{
  "d_model": 512,
  "n_experts": 80,
  "d_expert": 128,
  "d_shared_expert": 0,
  "router_score": "sigmoid",
  "normalize_top_k": true,
  "routed_scale": 1.0,
  "balance_loss": 0.0114,
  "vocab_size": 24455,
  "tie_embeddings": "early",
  "optimizer": "muon_variant",
  "lr": 0.0125,
  "grad_clip": 2.0,
  "steps": 3530,
  "dataset": "wikipedia_en"
}
Below are experts of layer 5 (counted from 0) of a mixture-of-experts language model. Rows are named router (the router's row for the expert), down (a neuron's output weights, with its number) and show model dimensions 256-319. Each number is 128 + 32 x the weight over its row's rms, rounded and kept within 0 to 255.
Before each expert's rows: "comes before" lists some tokens at least twice as common just after its tokens as in all text. This comes from a sample of Wikipedia text that the model never trained on. Tokens count by the router's weight.

# expert 60
comes before: "|", "| ", "–", " ", ":", "."
router [147 150 120 138 100 104 182 137  93 137 142 119 150  95  95 133 111 108 132 129 131 110 158 111 125 108 157 159 138  90 117 172 147 152 200  89 177 150 161  86 117 115 135 158  57 148 112 222 173 154  89 114  93 111 135 152 165 110  90 105  84  83 157 104]
down0 [127 107 148 140  55 188 101 157  72 110 119 127 121 115 160 145 161 144 116  90 130  88 104 124 110 124 129 139  59 174 114  95  80 156 114 113 125 134  91 134  79 138 122  98 140 110 118 111 124 104  58 115 116 140 161 117 154 151 160 154 174  73 144 127]
down1 [110  92 102 113 141 120 105 127  94  85  81 124 129  89 175 117 108  91 127 177 141 109 125 107  81  89 128 186 120 146  88  99 118  86  86  97 168 135 101 105 175  80 149 149 167 109 136 135 222 113 144 108 124 115 201 111 109 133 106  73  80 129 139 151]
down2 [110 133  80 190 116 225 126 136 134  90 121 146 183 133 105 124 158 105 156 103 135  81 156 170  90 106 131  83 132 147 101 160 238 108 128 109  76  54 170 129  81 131 101 179 162 143 106 111  93 112 190  77 136  73 155 157  85 146 126 129 118 160 128 137]
down3 [116 126 159 136 176 140 125 126 118 107 113 185 146 194 110 129 115 112 103 133 138  78  99 140 134 165 145 146 122 127 151  86 123 162 110 105 101  87  94 119  98 151 142  70 128 155 114 100 143 181  82 121 143 135  59 175  77 102 182 137 131 115 114 121]
down4 [104  74 130 176  92 140  79 135 122 101 158 145 107  95 112 145 104 104 178  91  70 146 140 145 106 118 115  96  86 138 137 115 159 114 136 172 110 130 178 122 135 153 111 119  65 108 149 104 117  93 210 178 146 147 122 113  87 137 119 157 140 131 149 122]
down5 [162 139 145  92 144 136 129 110  92 130  91  92 118 141 143 124  88 158 101 147 155  97  99 110  98  93 121  54 137  78 134 136 123 186 184  84  73 139 164  98  95 100 106 112 146 149 142 169 154  67 152 112  94 134 128 134  72 140  94 133 167 149 132  73]
down6 [124 155 143 154 110 148  92 122  88  55 145 123 149 139  84 194 118 116 130 155 192  96 142 163 114  64 152  98 117 161  97 132 125 107 118 103 113 117  79 111 152 142 144 136 128 156 121 112 113 162 142 105 145  77 127 125 160 110 109 129 106 127 137 219]
down7 [160  22 161  98 163 149 151  92 106 124  95 122  84 131 118 157  87  97 125 120 163 120  96 123 141 142 135  69 116 168 134  75 166  85 139 146 218 173 149 105 111  90 111 114  71 159 101  62 134 138 159  83  97 160  93 201  99 147 109 143 128 130  67  76]
down8 [145 130 144 144  58  65 139 135 152  92 110 150 202 108 125 167 174 121 188 116 150 108 102 192 112 131  89  93 121 140  96  40 134 146 105 137 197 154 136  93 164 160 189 130 121  92 149 117 130 118 149 181 161 135  96 116 145 136 135 150 162 179 171  88]
down9 [134 173 160 136 147 134 111 153  89 111 141 136 124 129 136 151  89 134 157 143 128 118 166 187 154 139 156  99 151  79  89 140 144 138 164 146  68 165 101 107 183 124 105  98 146 177 184 141 154 117  73 163  27 136 157 144 181 103 158 222 109 124 173 125]
down10 [166  92 141 126 129 162 130 151 192 129 182  89 184 168 163 144 156 108 132 115 108 106  91 169 124 150 109 137 197  78 162 113  89  57 165 100  88 130  94 129 151 150 101 136 148 150 177 123 150 130 102  92 124 164 142 122 138 133  75 146 164 145 141  98]
down11 [123 179 103 150 159 163 141 159 162 175 124 131 166 140  82 138 207 148 167 154 159 138 148 130 114 138 110 112  79 138 156 121 169 135 115 125 120 109 120  93 136 149 143  63 119 105 196 136  84 147 113  67 177 209 111 130 170 176 129 115 133 109  94  96]
down12 [164 124  92 131  77 171 168  82 123 165 170 118  92 114  98 142 146 150  98 149 163  96  80 123 154  66 163 101 122 183 167 167 122 165 101 213 138 115  90  78 139 166 142  96 117 155 166 141  96 134 113  99 186 150  50 124 123 128 191 138 160 145 124  98]
down13 [153 198 109 172  70 138 113 128 194 121  95 146 128 140 104  89 135 186  53 113 171 146 145 123  89 175 113  95 129  94 143 113 109  54  91 150 142 138  99 122 150 133 117 163 112 194 156 132 112 132 103 110 112 164 153 165  95 120 121 164 171 105 180  70]
down14 [108 166 112 112 102 126  93 124 106 141 204 195 139 165 133 123 181 121 117 119 146 187 149 129 143 120 109 147 171 114 157 121 103  76 110 116  92 160 168  61 127 126 169 119  41 135 139 171  26  99 136 143 118 166 110 171 123 127 186 102 106 135 162 131]
down15 [113 151  93 170  93 158  65 147 135 109  85  64  76 124 160 102 154  99 112  96 108 119 181 119 151 102 107 124 160 122 127 137  96 108 172 119 176  82  77 143  97 150 152 146 122 127 105 136 162 133  93 167 127 194  82 116 122 118  64 166 120 174  81 161]
down16 [ 94 148 133 106 108 161 143 171 152 103 132 133 159 128 131 160 103 105 118 142 142 159 131  70 119 126  99 158  42  98 237 137 172 145 130  88 101 120 126 119 123 190 115 187 179 137 144 177 107 194  99  91 108 146 130 200 206 147 164 143 111 120 126 133]
down17 [149 112 138 145  99 152 160 131 196 110 120 157  93 117  78 106 132 159  79 159 141  93 137 149 159 172  85 176 135 155 181  66 145 139 124 166 125 141 106 146  68  93 102  99 196 155 164  85 159 155  97 109 113 103 101 107 132 184 175 156 131 123 117 127]
down18 [160 110 124  90 115 141  96 125  95 114 142   5 199  57 165  68 169 111 112 126 136 167  59 117 154 115 177 123 125 119 103 107 140  89 119 154 145 153 123 143  81  89 153 159  90 102 108  68 123 141 115 191 145 136 134 131 148 134 144  94 145 121  84 135]
down19 [139 162 127 164 125 111 101 132 129  95 122 140 103 127  85 105 140 183 173 133 157 149 125 129 164 127 113 141  65  95 128 128 108 154  87  99 197 169  84 138  72 166 109  75 101 165 152 134 155 134  97 112 143 145 104 120 127 127 115 152 151 122 123 135]
down20 [160 144 161 149 153 138 124 126 129 115 169  92 131 100 111 212 181 125 145  80  58 141 170 190 133 107 155 182  64 155 122 124 124 138 158 101 118 158 112 116  94 165 136 125 165  62 108 145 161 156 115 176  87 170 119 157 112 108 155 126  74 163 166 117]
down21 [133  72 151 121  66  95 157 192 141 113 149 101 172  72 130 203 161  82 161 159 109 118 119 136 138 104 104 100 114 155 101 117 134 133  93 171 132 135 124 100 141 176 149 138 137 187 125 175  93  67 133 212 157 141 116  86 142 135 137 141 125 111 111 112]
down22 [154 195  57 105 123 160 172 122 157 157 118  80 127 144 106 121 139 109 156 211 106 194 131  96 152 179 132 112 155 145  97 141 143 102 137 144 174 122  35 112 103  96 129  66 104 144 115 127  98 130 111 115 134  94 116 171  80 161 165 139 115  99  99 137]
down23 [114 139 132 161 136 164 146 149 120  86  45 194 137 164 137 111  97 114 150 121  76 188 153 149 113 128 155 138 126 158 164 125 100 113  84 112  88 177 105 122 146  88 139 111  48 179 112 185 116 123 183 125 112 130 155 109 122 126 138 161 128 105  99 148]
down24 [136 140 104 104 104  98 106 147 154 129  99 126 150 107 184 155  56  68 163 116 136 112 166 117 141 103 140 133  85 129 119  66 143 215 124 212 166  68  27 144 168  36  92 153 128 123 107 153 151 168 165 111 121 147 163 144 150 157 127 142 120 145 120 163]
down25 [126  81 169 130 114 129 133 165 161 127 192 107 125 125  86 129 132 179 102 100 110  85 167  66  74  61 117 142 118 109 148  95 169 175  86 169  42 124 162 121 169  90  94 108 119 159 137 128 133 194 128 163 135 136 136 149  67 162 169 150 154 104  76 107]
down26 [119 149 155  93 111 117 157 135  90 139 107 175 119  89 114 100 137 163 133 131 153  99 105 144 103 118 129 102 165 121 111 111 127 120  52  99 136  95 154 174 121 128 134  98 102  94 166 178 157 152  99  97 158 134  77 189  95 135  91  91 129 103 214 112]
down27 [144 109 142 154  87  90 166  93 153  79 140 103 158 165 149  89 158 166 137 145 167 135  92 155 116 155 103 159 174 157 128 131 154  85 143 100 188  92 138 150 224 118  83  88 112  95 130 173 140  91 129 119 126 112 146 120 100  94 100 142 150 135 100 121]
down28 [122 110 139 118  65  71 151 224 135 111 101 108 120 109 114 105 102 160 144 144  99 112  79 164 118 135 124 109 135  94 122 126 119 113 111 135 156  99 159 122 142  86  88 162 178  64 184  59  68  84 102  58 184 128 141 100 146 102 155 109 176  93 123  63]
down29 [100 118 195 115 197 108 133 135  71  88 106 156 108 186 195  92 131 129 176 122 119 101 144 140  98 104 104 153 124 143 183 148  64  89  95  85 133 133 102 128 180  98  45 164 101 187  74 124 137 204 143 126 220  94 116 104 146 120  71  68 132 114  47 119]
down30 [ 93  93 100 131 185 105  80  90  93  57 109  81 132  98 119 166 133 138 143  81 131 143 125 161 139  86 126 234 133 152 116 126 104 180 121 141 143 180 148 142  86 191  86 121 129 128 163 176 165  92 178 154 164 135  78 125 147  99  99 128 174 145  81  84]
down31 [215 154 152 134 126 129 144 129 133 170 130 179 128 137 128 173  80 104  74 129  82 100 153 157 149  73 131 128 135 129 158 101  98 146  62  97 149 180  71 141 166 142 114 101 213 114 133 123 123 162 142 111 100 129 109 144 149 107 130 162 171 148 116 148]
down32 [132  94 110 144 218 145  31 146 132 126 136  95 132 101  78 110 140  73 138 119 144 163  99 102 121  65  95  55 108 133 141 134 128  63 174 127 116 209 148 139 159 148 159  87 175 170  92  55 174 114 182 123 143 143 164 146  98  32 124 118 143 149 150 139]
down33 [151 211 143 147 114 129  96  98 135  72 147 123 108 113 127 128 116 165 171 125 135 103 111 137 129  85 103 126 142 151  85 115 146 189 138 139  76 126 115 102 177 124  67 180 114  69 149 133 154  86 138 134 107 126  86 164 186 128  82 103 143 120 144 154]

# expert 75
comes before: "the ", "a ", "his ", "their ", "an ", "its "
router [208 134  56  62 133 121 160 139  89 152 117 109 141 123 152 169 131 131 111 145 127 145  99 124 128 155 122 138 134 125 150 155  68 169 145  81 115 118 166  97 134 116  76 178  95 135 113 101 126 117  88 170 135 160 135 121 164 105 161  43 147 117 177  75]
down0 [108 117 171 157 140 108 148 100 116 192 144 153 132 193 174 148 140 154 114 109  94 132 121 126 125 106 139 116  96 124 160  79 131  68 119 104 176 104 192 132 115 137 183 193 109 145 152 118 143  87 140 193 139 164 111 110 133 175 146 118 107 169  96 168]
down1 [ 95 102 137 140 145 106 158 126 137  73 110 164 179 120 126 108 116  93 102  46  86 105 147  85 166 148  89 145 108 102 127 176 106 115 146  95 141 129 164 169  93 112 141  74 166 158 120  69 192 151 151 125 153 164 124 133  83 113  99  68 119 124 158 102]
down2 [ 97 137 158 148 130 156 119 137 120  91 104  49 105 182 143  76  80 107 116 161  82 134  88 187 167 117 143 164 158 129  64 130 126  70 127 123  82 159 130 194 189 124 161 140 140 120 134  38  74 116 162 160 129 131 160 177 135  84 139 151 164 135 173  95]
down3 [ 64 140 116 137 128 146 101 208 116 142 126 135 120  82 112 124 164 129 101  72  91 193 169 179 111 141 169 136 101 178 134 136 255 123 146 126 132 109 129 115 134 115 159 168 192  69  97  97 134 104 137 141 100  97  78 169 192 145 220 125  73 138 177 163]
down4 [123  89 104 146  80 145  98  74 137 150 186 103 143  91 154 138 102  82  98  66 120  92 144 150 115 114 132 139 106 140 163 147  93  47 111 153 178 146 170 148 116 162 171 115 138 143 130 136  94 107  93 126 122 114 125  90  90 183 105  87 141 103 116 100]
down5 [177 134 109 151 114 149 104 119 168 184 112 162 155 117 105  78 167 150 119  85 138  95 113 108 103 126 152 125 168 169 123 140 164 116  87 108 133  88 117 143  78 122 107  89 115  87 110 143 141 148 101 139 134 102 116 171 118 122 169  99  94 135 139 163]
down6 [125 132 128 175 108 149 135 171 152 140 127 162  58 109 133 110 125 104 142  93 123 137 153 106 110 145 128 116 110 128 156 141 165 148 121 100 139 175  67 147 117  87 144 144 124  77 166 116 144 126  78 151 167 135 111 180 157 145 124 124 191 106  71  93]
down7 [ 96 114 146 116  80 119 120 123 183 106 152 171 139 144 154 152 179 145 121 155 120 134  99 148  94 171  85 109 146 164 121 168  60  58 175 142  95 121 139 124 120  52 131 145 134 167 107 183 175 110 168 113 135 130 136 101 112 158 134  94 138 157 137 141]
down8 [174 154 107  63 105 128 194 212 136  77 154 178 132  90 166 153 154 131  61 132 156 114 158 131 168 133 130  91 153 220 122 150 165 140 110 130 144 128 161 111  75 129 135 146 100 124 166 125 149 114 132 114 179 122  99 133  87 154 227 127  81 161  86 132]
down9 [164 149 128 119 170 178 144 105 107 139 123 106  40 200 143 130 189 129 137 110 149 116  77 142 144  87 157  94 180 122  91 129 169 176  88 164 100  89 135 149 132 108 105 167  98 124 149  87 155 168 111 140 144 148 151 173  72 164 155 160 129  86 127  77]
down10 [ 90 142 119 143  85 161 131 121 103  84 134 149 103 162 168 111 116 148  86 108 131  90 128 133  63  89  99 121  97 142 143 144 154 183  89 173 127  78  46 168 141 159 170 112 178 111 138  83 145 155 135 103 111 168 140 141 137 131  61 163  91 130 130 131]
down11 [122 156 165  86 138 137 130 140 114 101 180 115 106 142 108 131 108 108 115 140  84 138 110 133  89  84 121 135 112  83 155  88 174 147 187 132  90 117 189 121 120 110 106 136 115 110 108 131 154  89 141  96 109  91 136 184 117 112 134 163 120  28 134  89]
down12 [114 186 113 172 144 140 120 130  79 148 121 153  91  88 138  95 124 138  92 149 140 121 146 175 122 178  82 171  97 107 140 131 106 166 124  97 127 145 138 178 102 150 123  75 135  82 119 173 127 114 148 173 159 105 191 102 132 119 145 152 170 143 134 122]
down13 [127 129  97 126 104 184  93 120 170 133 121 115 131 172 160 108 152 110  73 106 119 118  93  57 196 151  98 104  97 130 135 140 144 145 108 106 160 128  96 126  72 159 130 102  99 133 145 169 124 115 133 119 137  49 152 150 133  25  57 192  92 172 151 249]
down14 [101 169 136 151 147  94 164 104 152 131 167 111 111 103 111 119 125 121 146 148 136 134 128 132  89 109 155 166 157 108 100 143 187  97 161  86 146 123 156 130 130 121 179 144 136 130 101 124  74  81 220 113 107 124  75 180 167 103 108 231 171 110 148 107]
down15 [170 138 116 167 179 149 122 127 117 174 106 177 150 134 103  98 138 131  89 108 138 150 114 172 154 109 154  52  91  79 127 117 139 102  69 124 129 118 134 140 111 127 153 175 129  98 141 130  79  71 180 113 117 179 136 168 124 149 133 114 102 134 141  94]
down16 [102 145 128 158 138 156 117  65 109 123 234 113 104 133  76  92  75 141 111 117  74 179 138 126 154 176 102 138 121 176 134 174 134  90 145 108 109  79 152 125 177 123 137 143 146 163 118  84 118 124 178 143  98 152 101 141 169 120 137 117 156  97 172 161]
down17 [138 147 146 152  75 111 122 121  97  85  89 125 100 139 156  73 116  99 102 132 146 155 162 141 124  75 122 167 126  82 166 165 124 140  55 155 131 104 122  93 141 157 158 185 185  60 158 131 132 140  53 134 139  79 137 177 117 162 118 135 172 147  69 132]
down18 [147 127 172 137  76 154 153 110  98 120  72 111 164  62 149 143 120  81 125 161 119 105 101 100 130 137 163 154 125  94  93 151 115 152 103  57 116 146 105 120  77 133 135 100 119 124 149 107  75  75 186 116  98 107 161 157 168 105 171 113 123 137 180 156]
down19 [108 101 109 122 123 135 125 108  94 117 137 136 163 102 134 108 161 142 134 135  97 158 173 146  86 117  96 174 121 106 134 139 144 171 124 165 115 103 118 133 152 120 149 141 105 103 113 132 138 105 124 176  89 150  87 154 129  58 185 136 125 122 116 160]
down20 [103 119  89 131  96 186 103  91 125 126 182 125 193  97 163 127 222  77  73 135 125 144 144  87 146 150 150 126 136 133  94  93 128 171  85  87 115 178 134 119 137 152 137  66 107 174 146  97 103 199 128 102 147 165 114 216 107 119  69  96 118 171 166 134]
down21 [166 115 150 175 100 147 173 113 150 146 158  94 113 135 131  99  73  71 157 158 103 144 118 128 152 156 167  91 147 158 125 162 111 166  87 130 130 223 128 116 153 131 137  68 145 102 164 172 147 101 131 116  90 145 102 193 129 123 110 158 168 133 203 118]
down22 [122 150  79 146 126 129 148 115  99  71 156 135 113 113 195 123 134 147 109 130 165 129 140 125  89 124 101 158 121  98 198 152 126 123 141 148 114 134 103 170 149 140 155  83 110 138  72 126  78 138 126 141 137 178 130 198 154 105 113 120 155  99 142  79]
down23 [ 61 101 152 126  72 100  97 112 148 127 125 130 153 123  93 156 114 148 139 151 168 101 117  70 135 149 115  69 115 101 113 115 131 158 170 118 137 146  91  98 117  97 121  96 149 162 104 107 126 117 174 118  82 144 164  63  75 139 109 128 112 106  89 120]
down24 [174 147 151 134  53 167 101 199 139  69 118 197 159 141  96  81 127 175 190 127 139 184 112 151  96 152 107 120 138  79 112 116 105 125 158 105  89 182 112 180 126 153 108 155  81 135 104 171 141 111 120 110 149 125  83 206 109  97 131 106 142 105 129 110]
down25 [159  94 173 195 124 129 107 153  88 107 149 118 152 122 184 109 180 123 181 160 151 176 160 118  94 164 165 112 173  88 177  87 134 154 131 140 146  88 158  99 169 161  64 138 105  67 197 148 137 148 187 181  84 122 135 101 184 175  62  99 146 148 140 124]
down26 [117 143 203 132  69 119 153  64  97 119 128 130 136 141 120  74  90 115 128 116 160 174 123 152 110 130  74 146 120  88 112 165  89 165 197 115 154 112 106 100  92 134 150  78 157 123 121 101 153 112 111 129 151 141 103 122 158 156 143 193 174  94 108  96]
down27 [101 113 125 164 171 183 153 184 137  86 101 107 142 112 143 139 164 138 161 174 147 150 129 133 173 163 127 110 116 124  64 188  82 139 112 126  92 139 156 167  60 141 138 123  81 153 163 109 116  97 161 135 144 151 113 167 130 196 137 117 159  87 133 145]
down28 [187 135 182  59 159 107 109 154 157 101 156 122 144 162 153 207 113 142 138  99 166 162 155  92 136 163 177 110 105 136 199 112 178 151 127 192 118 122 133 171 126 143 101 120 103  78 140  61 113 101 121 116 149 108 157 109 141 107 163  87 147 134  89 146]
down29 [143 154 130 157 153 115 116 113 110 166  95 139 106 136 105 147  86 132  96  98 146 151 172 166 113  71 149 162 168 142  98  55 156 114 104 141 130  80 133 163 177  98  81 127 121 129 127 195  83 150 179 117 133 136 149 130  96  90  91 215 146 143  91 154]
down30 [161 137 108 140 149  88 141 117  74 129 135 139 132  97 160 141  68 166 115 113 146  75 148 133 162 141 126 158 180 158 111 120 119 173 136 111 104 139 128 129 129 143 129 149 110 104 102 122 147  38 153 131 160 102  62 107 112  93 130 153 129  62 127 107]
down31 [105  91 135  80 136 113  95 133 120  98 135  83 133 105 115 127 121 144 138 164 136 109 157 108 160 127  99 133 138 174 138 123 140 125 165 173 177 207  89 155 124 132 106 114 126  74 141 133 111 155 115 147 189 115 108 221  82 103  75  98 152  86  96 108]
down32 [155 129 138 147  73  93 123 158 120 135 132 107  85 167 139 111  75 103 134 117  91 106 167 147 147  74 158 122  90 134 147 145 109 137 152 157  97 134 113 136 121 135 132 142 169  98 101 153 189 113 106 159 118 107 149 117 111 150 114 149  99 179 167 167]
down33 [121  97 151 130 126 118 141 163 149 142 151 101 121 119 124  76 138 113 140 139  96 181 177  61 132  77 100 113 155  71 126  90 106 124 105 144 136 110 139 123 132 109 149  66 127 139 127 162 113 168 168 129  76  98  99  95 124  77 120 175 131 163 168 132]

# expert 42
comes before: "to ", "that ", "the ", "\"", "a ", "it "
router [ 98 125 110 178 147 129 143 129 138 200 133  81 115 137 118 103 151 148 229 124 162 200  95 135 178 114 131 111 138 120 138 115  84 131 112  65 135 124 112  90 116 130  99 116 135 109 138 102  86 113  97 131 139 186 177 123 144 162 102  98 161 133 149 135]
down0 [137  89 127  35 133 157 124 124 161 115 125  79 112 202  92 135  96 144 139 126 136 118 133  76  80 120  70 163 132 150 190 111  88 119 114 133 112 157 157 138 116 120 124  98  98 134  94 103  96  69 148 150 133  69 110 211  42 121 136 177 131  75  76 164]
down1 [118 156 100 136  92 156  98 129 122 130 185 135 154 174 145 144 198 147  92  91 147 132 138 126  87  96 162 106  59 133 146 117 156 126 135 150 144 157 145  76 121  99  95 223 158  63  86 107 109  93 137 155 141  94 136 157 140 154 178 126 176 171 117  70]
down2 [ 74 123 119 191  99 151 160  75  98 123 120 105  80 111 109  92  95 146 156 110 116 175 134 100 109  99  76 163  92 100 157 117 145 173 184 118 167  90 125 107  62 114 147  77 154 150 100 149 147 139 153  61  73 125  59 187 101 161 142 154 111  90 169 151]
down3 [150  84 161 168  69 163 109 126 140 143 128 127 165 133  96 168 149 164 148 124 163 127 114  70 143 144 113 123 149 173 109 202 134 123 156 141 141  70 106 147 180 144 149  86  88  98  91 129 114 137 147 166 148 140 115 109  84 161  99 106 177 138 114 112]
down4 [192 140 138 115 160 154 167 138  80 198 145  82 165 160 172 153 189  37 129  62 118 110 174 159 138 142 152 141 146 153 157 113 187  81  91 137 108 105 147 111 165 182 185 129 125  92 112 190 129 166 147 150 134 177 152  48 148  80 161 166 173 155 116 135]
down5 [163 118 127 100  40  93 151 106 154 118 150 141  77 128 121 103 139 102 135 145 128 142 108 139 138  83  81 154 226 141 120  73 120  88 142 166 177  98 158 124  94 130  60 148  89 137 129  79 172  43 124 134 153 140 189 122 163 151  68 121 158  93 133  70]
down6 [ 71 122  60 203 179 122  88 103  61 129 145 145  83  84 113 146 120 106 132 162 152 130 169 134 107 129 113 114  87 103  76  91 157 177 132  51 142  71 109 137 159 167 158  88  85 150 163  57 141 118 160 187 160 143 148 143 161 114  82  89 109 122 115 100]
down7 [113  94 186 143 147 189 142  98 109 103 106 101  85 114 122 104  97 136 100 114  80  80  91 152 155 145 149  63  63 171 199 152  59 151 132  77  81 166 149 134 142 146 114 160 137 115 164 211  89 110 200 131  85 177 164 153 115 128 135 117 102 120 107 144]
down8 [140 100 165  96 169 119 105 170  66 116  90 118 155  73 113 123 132 151 176 126 167 121  93 130 172 122 203 138  61 171 127 113 159 168 174  72 140 118 117 111  98 156 166 106  96 113 137  63 101 119  81 143 135 136  75 125 114  64 179 133 180 127 137 100]
down9 [179  82 120 138 117 127 161 203 108 137 128 114 133 131 108 131 139  93 127 170  88 145  91 137 155 161 174 154 108 159 170 115 113  70 101 183 118 132 132  87 116 138 157  97 176  90 126 116  97 187 184 157 133 101 141  95  88  51  98 177  98  78 116 160]
down10 [ 71 158 141  80 145 106 128  78  96 102 129  80 178 124 198  97 146 148 142  90 146  83 134 164 107 131 123  69 153 122 105  73 115  69  89 135 131 155  88 129  72 117  94 139 158 117 136 146 171 122  83 129 133 102  72  91 123 135  98 215  78 109 105 172]
down11 [128 124 144 159 124 157 108 185 105 103 163 172 159 179  93 152 133 102 148 145 140 167 137 147 151  73 118 159 130 147 168 111 100  70 158 142 136 150  86 161 174  88 135 120 168  88 166 133  69 105 153 164 151 112 157  88 129 130  71  78 149 216 155 141]
down12 [172 121 111 173 179 130 125 173 122 135 141 170 139  77 125 152 129 111 130 172 148  90  84  99 103  87 109  78 167 160 141 149 166 168 166  85  93  93 112 131 159 121  69 136 140 123 134  47 127  78 124 162 147 189  86 141 165 134 149 113 189 131 120 154]
down13 [186 154 120 103  77 132 103 135 192 139 165 157 131 190 144 117 131 113  99 113 119  90 100 128  88 124  44 147 116 141 133 123  99 124 125 182 122  74  69 100 130 132 156 189 113 116 151  94 126  83 147 110 121 139 180 140 123 138  83 120 143 123  82 153]
down14 [ 91 177 178 135  98 146 143 198 108 130 123 154 118 135 157 126 136 167 148 103 142 133 147 136 143 118  74 113  63  87 119 130 102 101 131 167  85 129 155 107 107 161 133  91 127 160 158  96  93  72  68 110 155 168 173 119 147 141 128  94  51 142 181 145]
down15 [127 101 151 177 128 151 100  94 102 130 148  88 115 113 122 117 186 135 181 131  84 180 144 143 168  76 130 116 121 105 115  86  79 158  73  80 113 184  74  95 160 136 162 145 141 140 132 130 127 120  96 122  52 144  48 100 123 144  80  98 116  59 116 123]
down16 [126 181  77 115  95 145 167 122 120  92 142 101 145  79  93 107 136 157 127 132 117  85 157  79 120 121 139 205  85 105 180 131 167 129 147 130 115  89 117 134 151 133 125  72 106 145 123  50 100 131 184 145 173 154 144 166 105 108  75 166 113 129 168 121]
down17 [108  92 109 141 112 173 172  80 128  99 124 140 133 120 116 138 112  87 103 199 116 140 145 162 135 139  76 112  98 109 125 101 153  97 122 125  89 173 126 165 112 145  85 192 119 109 124 180  64 164 175 106  66 112 171 138 140  95 120  60 103 105 147 136]
down18 [ 88 175 118 158  71  92 160 130 187 109 136 183 213 137 214 115 146 145 169 165 136  80 167 154 169 186  81 142 164 136 192  91 122  99 135 127  91  88 129  73  83 124 129 141 105 105 151 160 106  98 168  95 157 131 183 159 121 134 184 142 121 155 115  63]
down19 [111 128 134 188 130 180 106 128 124 121 190 102 102 130 117 187 167 164 130 128 120 108 124  90 125 173 112 180  60 132 206  99 119 112  71 119 125 132 135 147 189  77 125 135 152 154 178 124 142 174  90 106 166 165 112 142  86 131 137  46 141  77 105  70]
down20 [118 146  87 229 163 122 113 114 151 155 165 141 154 157 141 112 203 146 111 112 142 120  50 232 133 125 113 148  84  85 116  73 192 146 111 150 156 147 111 117  90 159 130 104 163 170 126 144 143  99 119 140 129 183 116 132 119 121 117  40 133 183 121  92]
down21 [115 140  83 133 131  96 118 167 157 133  89 127 134 160  37 145 103 121  87 134 124  90 143 110 112 111 131 153 163  87 118 145 172 103 150 108 119  67 162 149 104 175 147  65 153 161 107 129 154 144 169 149  94 139 185  87 127 174 154 108  94 159 130 141]
down22 [ 70 112 104  69  99 107  87 107 136  51  89 101 129 184 121 109 203 143 153 120  87 162 142  96 116 103 162  98 137 100  85  95 145 123 141 146 168 152 155 123  78  87  98 104 136 135  79 112  61 126 122 120 152 131  87 156 165 178 106 123 113  92 120 146]
down23 [118  78  89 136 134 165 147  60 168 121  60  59 122 157 180  88 114 173 112 161 169 135 117 123 132  99 184 141 147 191 108 162 115 102 171 124  99 116 177  97 132 102 116 112  68 119 122 112 171 121  50 146 105 108  99 138 120 152 161 152  82 136  81 171]
down24 [127  18  85 213 101 119 130 104 112 170 109 119 102 135 178 100 115 152 144 196 158 141  56 143 137 115 102 137 152 151  52  93 121 163 103 137 198 119 121 123 134 141 103 159 117  87 135 114 129 104 124 113 101 105 101 124 130 140 118  47 125 183  96  90]
down25 [124 148 153 145 126 132 145 196 152 150  56 165 138 136 128 173 124  86 137 181 140 174 126 114 124 125 174 100 131 138 122 102  86 132  95 113 139 139 153  84 114 152 118  71 100 101 128 123  92 141 139 148 170 129  67 173  89 151 131  74  96  97 137 136]
down26 [104 100 166 174  91 108 177  66  39  99 109 138 177 131 156 129 106 148 101 154 123  96 125 110 103 133 137 149 146 102 109 135 133  65 116 105 135 147 158 157 106 132 156 129 133 157  90 152  89 167 151 143 171 135 177 128 101 161 161 148 114 111 126 154]
down27 [168 155 152 144 118 159 100 133 133 154 146 123 136 110  91 100 166 138  90  95 109 144 128 135 146 201 128 132  92 111 160 131 170 119 133 117 131 177 141 108 157 182 157 159 137 200 108  95 148 211 117 130  58 120 116  99  96 137 145 133  99 120 142 129]
down28 [137 112 120 122 173 120  97  94 127 141 133  87 198 141 170 148 165 147 118 144 100 125 195 127 110 164 161  81 145 173 162 151 133 129 111  80 112 184  63 183 127 116  87 124 169 217  63 124 112 169 109  88 156 160 161 105 131 124  88 142 155 142  92 125]
down29 [167 135 130  72 120  59 148  96 118  68 130 117 139 100  74 111 107 106  97 130 131 110 139 173 141 122 110 134 113 154  97 142 187 151 167  70 104 163  97 118 125 154 109  86 149 140 157 103 110 103 158 168  48  78  87 154 143 125 179 130 100 157 113 137]
down30 [ 99 136 103 135  99 103 176 144 100 131 125 152 209 108 103  59  86  89 104  86 138 172 180 155 115  73  97 102  77 136 148  93 153 139 118 132 121 148 142 171 155 117 122  88 154 127 173 184  89 105 158 154  83 147 129 168 129 153 163 128 146  92 108 135]
down31 [184  94  98 129 136 202 131 166  87  80 102 132 120  77 123  95 171 155 119 114  46 153 155 117 163 160 145 121 127 192 197 108 157 126  78 125 103 140 121 115 156 120 102 106 146 116 145 104  84 201 106 158  86 175  80 129 122 105 130 103 135  94 137 113]
down32 [160 102 178 125  86 110 150 157 107 111  90 121 126 116 180  69 166  88 127 110 149 132  92 116 129 140 128 140 157 151 106 159  71 117 108  88 118  49 147 127 102 111  98 158 182 141  61 140 142 146 111  77 117 135 116 180 123 135 136  72 108 114 145  87]
down33 [ 44 156 131 101 166 177  91 134 135 141 111  99  99 145 104 141 122 125 179 159 116 150  58 116 109 136 125 142 118 112 140  56 157  96 131 155 147 140  54  36  91  80 176 141 138 107 154 128 105  80  96  85  94 160 149 160  86 157 112 166 138 145  59 106]